From a checkpoint of a small mixture-of-experts model trained on Wikipedia.
Size: vocabulary 11745, 20.8M parameters.
Experts: 24 experts in each of 6 layers, 224 SwiGLU neurons an expert, a sigmoid router.
Below are experts of layer 4 (counted from 0) of a mixture-of-experts language model. Rows are named router (the router's row for the expert), gate (a neuron's input weights, with its number), up (a neuron's input weights, with its number) and show model dimensions 0-159. Each number is 128 + 32 x the weight over its row's rms, rounded and kept within 0 to 255.
Before each expert's rows: a language model's description of what the expert responds to. This comes from a sample of Wikipedia text that the model never trained on.

# expert 22
It responds to: Periods, commas, degree signs and pipes right after digits in coordinates, figures and tables, such as 45.67″, 81,306, 2018.
router [102  96 124  85 166 129  77 164 135 132 118  76 141 124 100 178 111 114 159 118 127 131 138 100 144  92 115 143 186 148 137 149 187 116  70 151 148 178 100 158 145  69  97 179 117 123 168 186 144 118  95 135 146 133 114  96 146 163 108 126 124 155 164 169 135 131 141 104  59 107 165 145 111 161 114 107 127 117 166 116  78 133  90 101 114 123 132 132 151 118 173 163 136 155 172  74  85 136 105 107  92 162 115 101  75 169 140 131 136 113  41  80  87 122 167 148  75 140 180 127 127  97 108  90 136 150 190  95  98 136  67 145 169 102  89 106 114  88  85 213 152 127 129  98 172 126 175 149 127 110 130 193 157  77 149 186 107 178 130  95]
gate3 [168 104  67 133 131 140  81  95 203 140 116 151  97  90 100 118  71 107 135 161  57 114 137 155  81  92 142 141  86 101  93 159 157 122  79  59 110 131 117  98 153 108  90 135 127 146 144 105  92 173 148 102 133 155 157 108 176 169 128 123 135 153 123 137 120 158 142  37 154 105 114 163 112  64  85 134  78  80 152  59  86 100 146 120 107 142 166 121 105 120  90  63 174 196  98 123 125 166 111 126 104 124 163 153 109 130 144 123 112  91 122 102 112 206 134 109 122 100 120 168 123 150 161 159  94 112 116 166 136 156  95 129  83 145 100 107 172  40 125 178 187 139  99 144 157 133 134 120 145 134 159 108 145 130 105 108 159 179 157  91]
up3 [136 180  86 103 122  91 116  87 161 152 148 109 163 105 133 124 144  94 100 197 112 159  89 107  99 155 189 128 131 175  96 125 113 148  71 117 104 158 128 108 129 168  86  75 126 105 139 100 116 128 131 119 164 119 158 187 166 172 169 158 149 126 163 118 123  92 134  87 135 123 103 185 114  55 105 132 105 128 129  70 147 132 120 116 128 170 114  81 110  86  75  55 138 186 152 159 122 100 148 136  80 101 118  56 145 132  96  76 137 125 155  51 208 183 151 140 127 110 209 137 101 140  95 141 174 104 181  75 108 147 120 108 123  87  97 167 144 114 184 196 130 122 124 133 129 128 108 120 126 151 151 133  71 127 153 116 112 105 107 149]

# expert 9
It responds to: Word-internal or word-initial consonant pieces such as st, sp, qu, p, pl, sk, as in antiquary, prospects, spots.
router [138 147 139  67 177 127 120 124 139 115  87 131 160 124  99 181  75 123 129 105 148 161 141 138 102 121 126 192 130 141 185 169 168  96 111 140 120 145  84 181 103 118 156 145 114 135 178 161 140  90 110 141 141  97 106 125 106 187  99 111 171 158 130 127 161 140 104 109 136  90 158 139 101 134  90 166 147  84 206 110  90  93 116  74  65 114 166 142 158 128 123 110 119 150 135  67  59 188 147 100 114 167  99 138 109 176 118 176 143  99  38  35  70 119 129 173  92 128 154  95 116 114 100 132 149 154 152  89 122 140  93  89 168 132 117 109 107 115 112 156 127 138 123  67 135 113 144 156 109 136  63 175 159 111 138 142  89 159 134  54]
gate30 [106  78 120 128 134 104 187 128 122 126 156 132 127 158  94 112 102 127 119 115 151 135 161 104 154 146 115 126 160 109 150 177 144 126 153 113 101 101 138 137  64 117 142  94  94 170  87 124 112 121 108 110  48  60 114 150  97 157 160  54 100  84  84 130  92  66  87 178 134 119 119 207 180 166 110 189 110 109 128 149 133 129 107 116 142 114 129  85 116 150 171 110  99 129 131 124 106 160 203 119 110 132 159  85  90 176  91 121 177  83  86 101 111 147 115  96 137 128 125 103 123  89 130 140 178 150 134 136 170 108 103 102 177 125  80 186 145 147 189 141 129 150 146  95 132 167 171 144 143 137 117 192 154  91 165 135  31 129 173  64]
up30 [ 88 143  89  86 122 122 161 149  81  90 146 122 137 108 102  95 164 101 115 172 144 185 175 124 144  97  94 113 159  71 127 173 123 117 134 114 139 112 145 180 133 136 152  85 102 106  97 108  87 121  84  45 102 119 124 113 123 111 173 103 110 110  97 122  89 108 129 127  90 101 117 164 125 137 120 183  92  59 134 114 137 109  89 183 142  77 127 118 111  91 199 135 119 108 120 106 142 142 144 115  66 122 212 114  66 137  99 114 104 121 184 120 116 129  71  75 103 135 131  80 113  97 202 121 107 141 145 134 126 141 148 158 128  81 109 176 120 166 208 143 121 106 151 125 226 140 113  83 117  95  87 129  99 176 160 114  80 111 117 165]

# expert 17
It responds to: The word the, especially after in or of in set descriptions like commune in the, plus paragraph breaks before headings.
router [134 161 126  63 174 131  84 160 131 115 116  92 135  84 113 166  91 153 156 121 132 158 112 125 192 116  89 193 126 121 159 123 154 131  80 160 161 127 100 146 130 119  84 144 143 154 151 149 147  60  88 127 135 157 130 111 144 129 121 115 178 140 133 193 154 142 163 116  98  97 185 133  99 122  96 127 142  94 159  96  86 140 103 117 125 169 120 202 114 157 120 169 119 174 198  87 143 165  98 113 118 164 105 113  78 181 103 127 105 119 119  62  61 104 169 154 111 143 162 113 153 120  95  82 123 211 167 103 120 154  78 126 152  75  61 135  96 118 105 164 150 133 111 116 172 113 179 137 122  96 137 161 146 103 176 158  54 153 158  80]
gate3 [156 137 146  75 120 169  98 106 132 130 146 149 118 138 180 161 122 100 172 145  67 132 139 107 138 109 188 108 106  87 143 191 143 151 127 158 187 146 112 137 162 181 130 110 167 154 118  95 125 116 131  98 119 127 181 122 103 122 107 115 136  48 124 149  79 153 123 107 117 104 176 154 160 132 221 163 122 155 155  71 169 175 119 117 180 167 118 144  99 124 111 121 121 168 100 172 149 167 189  94 160 156  71 124 123 133 184 158 127 162 166 105 162  99 103 117  98 119  72 139 160 140 160 136 119 142 199  90 137 104 112  63 105 123 121 121 141 130  83 104 143  54 103 180 142 123  44  97 118 117 173  87 101  99 107 171 132 158 141  96]
up3 [155  92 140 119 119 162 130  99 154 113 110 117 102 128 118 130 192 171 162 172 186 119 106  94  92 134 112 145 171 145  96 137 100 129 197 122 103 105 121  52  71 125 115 132 182 170 172 143 159 124  71  97  88 158 134 127 144 187 151 108 101 120  86 190 110 197 100 140 146 130 116  81  92 173 116 131 156 197 136 146 166 132 119 162  79 122 147 119 133 151  51 117 133 145 167 136 101 126 135 117 125 152 129 176 105 138  93 128 169 134 160 184  63 135 209 140 167 150 178 105 103 140 114 135 145 115  87  74 128 142  75 172 108 177 134 123 108 157  63 166  93 136 119 117 148 155 155 148 141 118 129 218 148 146  89 147 127 137 142 155]

# expert 18
It responds to: Short word pieces inside names and quoted speech, such as h-as, You'-re, Th-ales, and title words like Love, You, Girl.
router [100 140 137 111 204  91 109 129 145 135  84  72 176 113 135 185  85 112 160 152 151 177 137 116 181 114  86 143 133 142 129 185 136  92 116 164 184 168  95 187 133 136 132 157 135 125 154 147 171 102 133 167 101 126 123 101 107 149 109 143 141 122 141 171 107 198 159 122 101  93 198 145 102 138  80 148 118 115 180 133  72 108 102  96 143 135 105 183 120 119 154 173 108 189 139  49  27 169 137 102 101 143 110 133  72 154 159 167  87 105  60 127  67 112 116 119  94 134 143 109 153 123  81  94 134 152 155 105 138 134 108 102 155 117  74 101 136 108 118 169 152 139 159  99 170  90 140 125 173 131 121 173 188 129 109 171 113 127 119 118]
gate2 [ 84 100 153 133 122 110 121 151  68 100 128  98 107 118 134 117 158  50 107  87 188 130 112 138 117 126 114 116 184  87 169 123 173 170 115 122 116 171 204 118 138 151 130 193 158 107 122 104  61 178 160 116 161 169 129  90 103 147 162 122 170 151 111 132 133 142 194 116 123 126 116 200  82  85 118  88 109  85 102 223 153 138 125 126  98 125 134 147 131  91 182 141  79 129 122  87  86 148 143 112 128  77 137 134 109 131 138 136  31 162 127 156 124 142  94 100 100 173 104 142  73 145 136 122  97 180 138 112 135 159  83 138 153  92  99 144 124  93 127 169 139 157 149 120  84 173 129  79 117 144 195 121  91  98 150 146 169  99 124 166]
up2 [185 111  95 146 138 152 117  33 171 111 154 153  93 160  77 127 146 138 125 104  71 134 102 142 123 205 101  78 122 164 100 175 100 142  85 150 140 139  47 144 128 166  98 139 121 164 135 173  82 175 122 145 129 168 121 130 131 133 193 111  93 188 145 205  98 122 110 124 131  84  79 131 117 137 149 112 199 145  94 117 141 179 146 158 125 117 131 181 160 155 162  96 170  93 150 120 101 101 167 122 103 132 149 157 114 119 156 131 174 142 180  61 120 179 159 139 137 100 169 174 141  84  86 165 161 116 134 104 105 114 184 141 141 131  98  94 143 166 135 147  95  98 119 146 157 136  47 144 113 114 124  93 130 147 121 102 166 125 117  77]

# expert 10
It responds to: The word "to" and modal verbs such as would, can, could, plus mid-word pieces like over-th-row, under-t-ake, dissert-ation.
router [141 173 106  76 185 117 129 172 159  89  94 115 141  93 124 180  46  98 131 171 125 206 145 148 140 135 144 159 184 120 159 138 123 127  97 178 177 143 110 138 123 110 117 173 112 159 183 156 161 113  79 154 130 174  92 137  95 151 127 123 137 128 164 141 150 123 123 103 120 110 173 124 130 153 102 140 144 118 193 115 127  78  83  82  92 130 138 162 146 109 167 182 128 190 134  87  98 136 136 114  82 175  90 123  83 168 142 170  97 115  45 101 104  59 125 161  89 157 140  73 167 103 107 102 143 154 154  97 141 172 136 125 195 108  73 153 156 118 140 155 154 131 140  65 155 127 115  99 114 147 140 133 125  88 150 156  74 141  89  82]
gate1 [127 168  83 146 149  88 147 132 160 129  79 120  76 118 117 153 117 109  67  88 141 131  93  98 105 209 100  61 140 141 124 109 123 102 137 139 147 175  90 106 126 106  97 145 136 144 123  95  91 135 138 197 109 123 118 159 107  70 103 119 139 174 197 154 177 144 151  68  98 116 110 118 116 157 159  89 118 132 142 132 114 169 144 138 203  52 146 129 115 117 128 101 207 125 168 135 155  54 139 219 149 144 167  74 104 101  96 120  74 113 108 108 145 118  86  82 154 144 115 131 153  79  79 140 122 146 119 114 100 124 114 103 185 155 122 125 132  95 196 119 168 169 106  94 132 118  55  84  73 132 106 125 111 122 139 130 117 141 112 123]
up1 [136 125 192 123 153 160  89 116 141 167 125 140 136 172 109  91 105 116 122 123 130 137 120 116 156  91 103 113  92 118 147 167  86 125 125 173 144 142 165 122 136  86  94  98 116 145 140  70  81 155 135 148 167  93 144 185 160 190  60 129  70 137 128  88 113 160 125  59 197 111 113 170 135  93 103  74 144 163 108 142 132 197 113 100 178 132  94 186 110 100 146  79 166 186 142 154 149 125 104 109 161 124  88 125 128 151 127 116  85 125  75  90 168 106  90 133 179 161 100 131  90 124 102 101  91 150 132 158 130 143 147  77 114 171 109  89 114 123 119 105 184 179 106 142  58  96 147 117 126 185  80 115  61  71 140 111 145 152  75 149]